Experts of a small language model.
Experts: 112 SwiGLU neurons an expert, a sigmoid router, a shared expert of 128 neurons.
Training: a variant of SOAP for the experts, 6176 steps.
Below are experts of layer 2 (counted from 0) of a mixture-of-experts language model. Rows are named router (the router's row for the expert), gate (a neuron's input weights, with its number), up (a neuron's input weights, with its number), down (a neuron's output weights, with its number) and show model dimensions 120-159. Each number is 128 + 32 x the weight over its row's rms, rounded and kept within 0 to 255. Numbers have three digits each.
After each expert's rows: a language model's description of what the expert responds to; "mostly gets" lists some tokens that are sent to it at least half of the time. This comes from a sample of Wikipedia text that the model never trained on.

# expert 37
router:149079140089093107109087100124111113163112180132163129107125134121157124169123087085130166114177112094062146131163082173
gate0:182088128136141164129104164082106082112106115123063122082149083114160129151132083118161132084114130086145136133173149165
up0:099162146095099068111143134150128209159143114129176110127122178141147126087134112166084148174155121178108117120060105133
down0:144089134156144131139143151140136112106131145142056103176153071109110126102164103083127126104108074128155145121189133088
gate1:227133117145094103087124114111127138115117103119148168132164149133152120192165136151126093160083172084086098190126135172
up1:045117110139188133165083139069171088154119163115135127152087121162119188121126118131152158097187112131133144081168133105
down1:180128137121124095113104151152093146129142075091163133183170115122201113158130175137152109119165190126085142159148130137
Closing brackets, quotes. Closing parentheses, brackets and quotes, percent signs and ordinal th after numbers, mostly in tables and lists, such as (16), 7th, %.
mostly gets: ")", "\"", "%", "th", "}", "),"

# expert 6
router:093110100145149096137098118151116185192092165117156105129070117103167072173100101122105168058138087083138168155174042136
gate0:123130198087167111093075102116141162116118079113142084187217178056140111121140105149119146093087115140118116179161088088
up0:151101140119139077125115121105098130192116091132153120133177135109181165178152164152168119181122137074103156135142112132
down0:120143145069145175089111127114179148050142123074152134133179137107149152105135133158105088135183113086075140131164112154
gate1:120120117096112149181117111098168140117154119137151111136138090107114126095142087171134198181124133149138111138185139069
up1:139132114163142077175119137088138093134080122103154101211172112070165139095095129115089132144099188086105109129119167171
down1:137173117140123173137121148098112150126117128131115114162133125135106146084123177134138103125139097111092117131139100122
Inflectional word endings. Suffix pieces that finish a word, such as -ing, -ed, -s, -ation, -ments, in running prose (respond-ing, invol-ves, collect-ions).
mostly gets: "ation", "ments", "ing", "ning", "ized", "ations"

# expert 57
router:094138128134101129126147109112131209215101138104115129050092148172143084178122104101131141108141087158093146157143070145
gate0:095139164140132130154114144136158130172121130088097140144074140113147134131087113176138116082174118082154140154170084154
up0:122085147151137221136094123138132141082136124146108147089099077119114186149127162149112140154085160109182111139146202127
down0:084078127137125148169079141133132140156101117194150136154088152113174159092041147150163200072148112139154153118128138164
gate1:114156129149113173084091058163109124167130151137117136073087146085171103183169155164093115128077119173081066154135123118
up1:147124108167116114078082093162138172117135132117129124092117126085118120135121117095110116117108147140155115118175139158
down1:102122153180138182155123175104126122167146071126152103147112155138155130135096113096131170110126129098111143078122154161
Adjective and noun suffixes. Word-ending suffix pieces such as al, ical, ion, ative and ular completing words like governmental, formal, physical, exploration.
mostly gets: "al", "ular", "ative", "ical", "ional", "ial"

# expert 32
router:121107163135139047123116112121105175195102134144137148083065105161144074193081158106138145103129129149141129148175113213
gate0:127138115095178099145076162050127117145145127154146138104062080167139151145138151116169124087096125160127083133107106184
up0:138150118096162100118087145110107151169085144140131184105035156150111145150111116103109138104111113108137125111109104190
down0:170117139120067090121109150121149118060111120097114102110137123100183116129127118132164075109125129111094090115156119145
gate1:167147141090121096150099110099068139115133037122152115118114047141116104160109088145169083100097141076090095146126114171
up1:102101122169117206093112149152138148130148166157108164071149188167142152097136146088083151124148092123173178133090159070
down1:145122154106095152123125163074114115123139102151099151107109139163085128083135123127092182149104105092118125146198145087
Months and -ly. Month names in dates like 17 August or March 7, plus the -ly suffix in Originally, Formerly, monthly.
mostly gets: "ly", " May", " August", " July", " October", " December"

# expert 54
router:140121133140128103158096125138119110136163099161127119053098091131170122203139115106124120143119093097124175132196089164
gate0:109153136131166165145051130182101140141163062110109106091156164157171143124112178072142093177127106115096151153114186157
up0:172173118138122120102036102135127100089142087086149144086172161175156114118129136109122139107058079120149146075090148135
down0:051085137151150141169108134157123110149098116085145141140067194162107053169075105146141125094141133162101107056080080079
gate1:145099059085128072178095148128144119154108196129156095127136116106115201150133124089169162055123122125071123105154100130
up1:148151121129178130081198059116103085136131115167154125093106116144131096102137096128113085132098112126136125088144112141
down1:127153175113146148161129119114102180059085113107148073099145190087150043037089117129131144149124155182151074158062135090
Single capital initials. Single capital letters, mostly vowels, beginning a word or name, such as E-phrim, I-celand, A, plus y inside foreign names.
mostly gets: " E", " A", " I", " U", "I", " O"

# expert 9
router:107130137143137106103132113140153152149082164108093067130123092181119086165109070071089171069129155098120176160148119165
gate0:152148133202132115170104164165148138169109109144179140060157111141070093156134147158088187097174136159107107137103154139
up0:134132086077109120114146117101139066137108145115147152179092161081213115143130083118165085150064122123164124164117129094
down0:067152118087080124135151107084082096142084065114082045118108118209108148104159129165069112140180119078090163144204110102
gate1:182083143084087074152138109154169125143135103102093064098126142138130174104166130081071152133151163168182129115132097127
up1:162059113058124088116106075122119106105091084130124086114131121129130124101146139127137204070158181191120161139109078116
down1:102069103177110090177105148099111132109100120133119188113140085160125066137116145151116145123155147125081078146068120087
Sentence-final periods. Periods ending sentences, often before The, He or In, plus decimal points in table numbers and list-number dots, e.g. 7.3.
mostly gets: ".", ".\n\n", ").", " .", "\".", ".\""

# expert 4
router:124121118143124076141141127113117129169125126090178159146133071173134086129156136089094097093085193102093127185148111181
gate0:196124136138060083133143166127152099132144124168196154100176175179118110122114109116130146115093144147136133150195100143
up0:056128086194117156136143103148162106156199077139110088080116147123127167118076082105077183094124078095139139086171124142
down0:150141132155107112141134162194113086090121171161165094113150108102142105121180168118117165129138111188176135075112131087
gate1:129076174119216094135124145146154136134164104092104151144074153131062111193098120084090195085127159110142090152146091078
up1:145186123121131121167149107157134095130099156177136110100153118099156125053173117129133100172143108153136181149088157183
down1:136143106078157161101092141149120091146150183155157148071075121140171094150097091116106117149141179189113110100117175113
Verbs and to, on. Auxiliary and main verb forms (was, is, were, be) and to or on after a subject or clause, e.g. "building was", "failing to".
mostly gets: " were", " to", " was", " on", " is", " are"

# expert 36
router:141153159132131108165153108120104120110119133119091036119083033114130028152148148058123111122143082109116140144185054106
gate0:145140151158175186099128132133120135097125152151127119135127126107107081114156151135143025122178155121118093150146114093
up0:146115082112121171135073104161122127130121131127132128129153112075090066098175185077155139138143169137176083147143179128
down0:138109098139128089136134105183129125147108058132122210074158151085132137126081132073118135134086119116179162062133182120
gate1:106164145094130151075120173079140106120119131125118111096112122111133156135143146168097116148054089146113145076141148171
up1:109107105108116148091147142063102131097134026097061101114170149102154167110169096122133088110152152154129149097119116086
down1:132098101159099143056108124110160150091130069091109063109129201134140175118164131130100086115102155127103160164136161152
Line breaks and headings. Row-ending pipes with newlines, paragraph breaks and the == or === signs opening section headings after a paragraph ends.
mostly gets: " |\n", ".\n\n", "\n\n", " \"", "==", "==="

# expert 46
router:085127099124121129160087113138098120159153167151137088136159120182156122147100066087073159083124116107151168140131083121
gate0:150171167132139171197097110093152147125168144099101123168109098140104084116117099127140138112150108107136099138188121125
up0:174109154157092122112141149122113092150147138152111116063145100114089081165124111087085123123105120132111109078082128167
down0:106076107126137130135162080143131133119170075099127115111118157142082107137148128124172134096181096058120147120111166115
gate1:115059095129137165137138150123138082122173120120109122106146134090115213149136085109155109127082188109121162133211140187
up1:140120163086167109082139103144126128065189144098169153155163089122178133140145126177138133197137107153155164156105134104
down1:092179153175126134099136133094127157081142128100098142065074119096174129056159176081105142132167133100213081111086138123
Person names and headings. Pieces of personal names, role nouns and place-name endings, e.g. guitar-ist, Ly-man, Middle-bury, plus the = opening article title headings.
mostly gets: "=", "st", "born", " coach", " William", " James"

# expert 8
router:084123101149074136150038073089088124122095106143166073106085138120169098135114080078104127107147100060093157134186092147
gate0:162170147129145157120135107135197100173055151120126101157130206154108101150131106090115149109144157098107129145123119132
up0:162157107174062135102107116159148096126091170117167118137013130110096158153102125057147131125118161110092151122075088081
down0:094125114109194145137065163113151142141120074061190110157156115120104188133148144128129144142221145215100154121149100118
gate1:089172112102162202121188130075090167106124112104144136097115117128148132109121094168069083154082101155116106125119127134
up1:172096091138096050111155121179123113199138141085141115160173143101127121114075138108081193123117069137121089107100150194
down1:161164102149114127117149124138119051111150177116137186110077134144130107055174132084086130111091110161138125080155139058
Lowercase word-start letters. Single lowercase letters opening a word after a space, often in LaTeX math or mid-sentence, such as k, c, b-ayonet, s-ouls.
mostly gets: " b", " s", " h", " g", " w", " sh"

# expert 5
router:111136113146111099148123104121097096158076204126128111110147096154140110138138055112112073133137109143101210138161081145
gate0:154136085199143138130090126088129134163075152220105111149117134120114144099090158185163105102178133139098122104106128129
up0:117151103156157159133104173174142111127078179170171168123073115125148156113099139112137075152123146122134115084129116116
down0:132118100150155121080146084096121177147123167105133117169154095151108130161151080135094098056106124146120114155083116130
gate1:161134155107073124137151145081155145168122162136156094137095114076114127122109085147156114105099200127122131098243164116
up1:144186119103139170142136200116108161108160106086160140168104150054128100065103126149111157118085130135110085104175153133
down1:089180110119130162133080106159126126120135165196099194120183105139103109186139117102158097120155055083115125114138112154
Nationality and name endings. Word-final pieces of nationality adjectives and foreign names, such as ian, i, ai, plus American, British, States after United.
mostly gets: "i", "ian", " American", "ai", " States", " English"

# expert 24
router:178132133136064054154124110087102168149148120128094083085110118143227115158090077107088137135135086141151147136172120166
gate0:142124081141130118093078182128105146083149175125132136139078167113222128110063123150123168121114137091110120103182087087
up0:162136154194130098134081159132109142082061173115160198119108105131141134118159098084160127168166081057140164101115181118
down0:162111135125154141189132146162159137073183091091105126033093150170157151167045137151067107084160106100112160169112127144
gate1:123102202135085141116148110135139143109148074143134158196077158056097118181111100099081137182147132159139106132147118071
up1:104094126168133127045114157139109145123111085139101164131108153089146097142143080137113122119137059125159100159129101135
down1:134109118107098106119126109121110147138130174110116078161063140099090115160126123077105099196120104101128115149113126122
Infobox field colons. Colons after field names in infobox-style lists (Born:, Discovery site:, Release date:), plus coordinate marks, 'of' and 'by' in credits.
mostly gets: ":", "′", " ·", "°N", "):", " →"

# expert 25
router:097155128171119121176116110114079126204102105127161067058108142152103093161147145114094096122156078131118184140176125154
gate0:164149136114144096100105157144113117110140115116104189101147066217092159126217158072082119106179129121092108127105117135
up0:102127138189144129131115122071134123149131137146160066103044147062200106100088088160190114135094159158134128157165140101
down0:112106117123166127138119141141098113217087147100144130119130127093128052154117108138139181145124167157123128100093110149
gate1:181146173156178120090121100126138140061150138116146107099113104124112095129099133127124135145143144099126144110137208126
up1:197149112121106156090178109093129101151150156103125062152166128138127162168136107150138084139248141110175168187136133096
down1:057142108147192128154094102134141127128105130136102134118080158139080159154130166153141087080047127145125161126133134064
Verb stem beginnings. Opening stems of words after the, a, to or was, finished by a suffix like -ed, -ate or -ing, such as indic-ted, requ-iring, activ-ated.
mostly gets: " exp", " ent", " rem", " qu", " al", " see"

# expert 59
router:160162111135070084126125061109106124148113119144179083121089125126141063143150113122123119096166147111153159191138124101
gate0:143090177137135144147139101153092107169089111114136145143115140134123133121179135133053094081078175134116173095160089184
up0:149120183136179139101207119161132136157111118116087154132113094156136126142131165141093128121104147139073178091146169191
down0:086133139085041128124084076137110076105135116129148121131176106155133133128139095134120097148147140118131149165104101120
gate1:166182116178095108107094137179119139074127137123189080121187166100121131158134138138103166142136158111102138130115105091
up1:136124162122090097099160140110137107069115188084111086122090104125091114135159148127192124163125124106071131192131076042
down1:124128149150107055163138164152176148050108166118184135091115113106050152114074134088137088085134089104076115131164115127
Line breaks. Newlines ending list items, table rows and headings, such as after names in lists, closing parentheses, or == section markers.
mostly gets: "\n", ")\n", "==\n\n", " ==\n\n", " |\n", ";\n"

# expert 50
router:114103133127067112177146061086064118110133154147096090068113102142097104157089071096139133109181098109103115133151088172
gate0:163158077092094171120146097127133106118104157062144124133147075142156151143147084116131148130163089169125125143159128070
up0:098162129159122198097125115156081132125111109091160111142148108152156151099085151105154108133121209082168090182099155078
down0:103127115124100058144160065113107121157067190144075114145099074143149116113105125099105068114124147129174127151181148103
gate1:175120123157126152188136106108076145150118159131139057085118147102121092113156172146126147077113152135190145176170074162
up1:138185172145162068106134146122066126119154149112143134139058151149154083124170080135131107138139094126127150146164144173
down1:132087139135156163099161129106121146128090149145121172121115045128115118106134113119165113151123135132082128197143055104
Capital word-start letters. Single capital or lowercase letters opening a name or word after a space, such as P-avel, C-eltic, T-ischbein, m-oons.
mostly gets: " D", " T", " F", " M", " m", " f"

# expert 21
router:159111138146080133147151117118131141121088142171071072082079097158116092137096113090142090136119142054114165124166111145
gate0:086079099148219166118163124096064126122159127150166132162120101118108091132112118139079126144103086145126139117121135080
up0:138136176131066137109121133134117123185139159107168088213152114140121146080108073147167113163108040108119110119109151163
down0:081159151066142120095145150126086125083158077107155110116189133055128132182162158164099156112154146177142171098117110111
gate1:098118089109128137117108140135138152093170096134115157129111079133124103148112146133093156094107084103096163123133145128
up1:087134159100109142127147149137127136117114160117109111173158105132128103105098156094218120129127144137157154123155104158
down1:089126145152134087173199145146136133198142089110128099131077159135069151058124085131074148089133162188124107198144121154
Countries, acronyms, uppercase. Country and organization names such as US, UK, Germany, FC, plus $ and uppercase acronym pieces in tables, like MPC, JPL, UTC.
mostly gets: " $", " US", " released", " USA", " Germany", " JPL"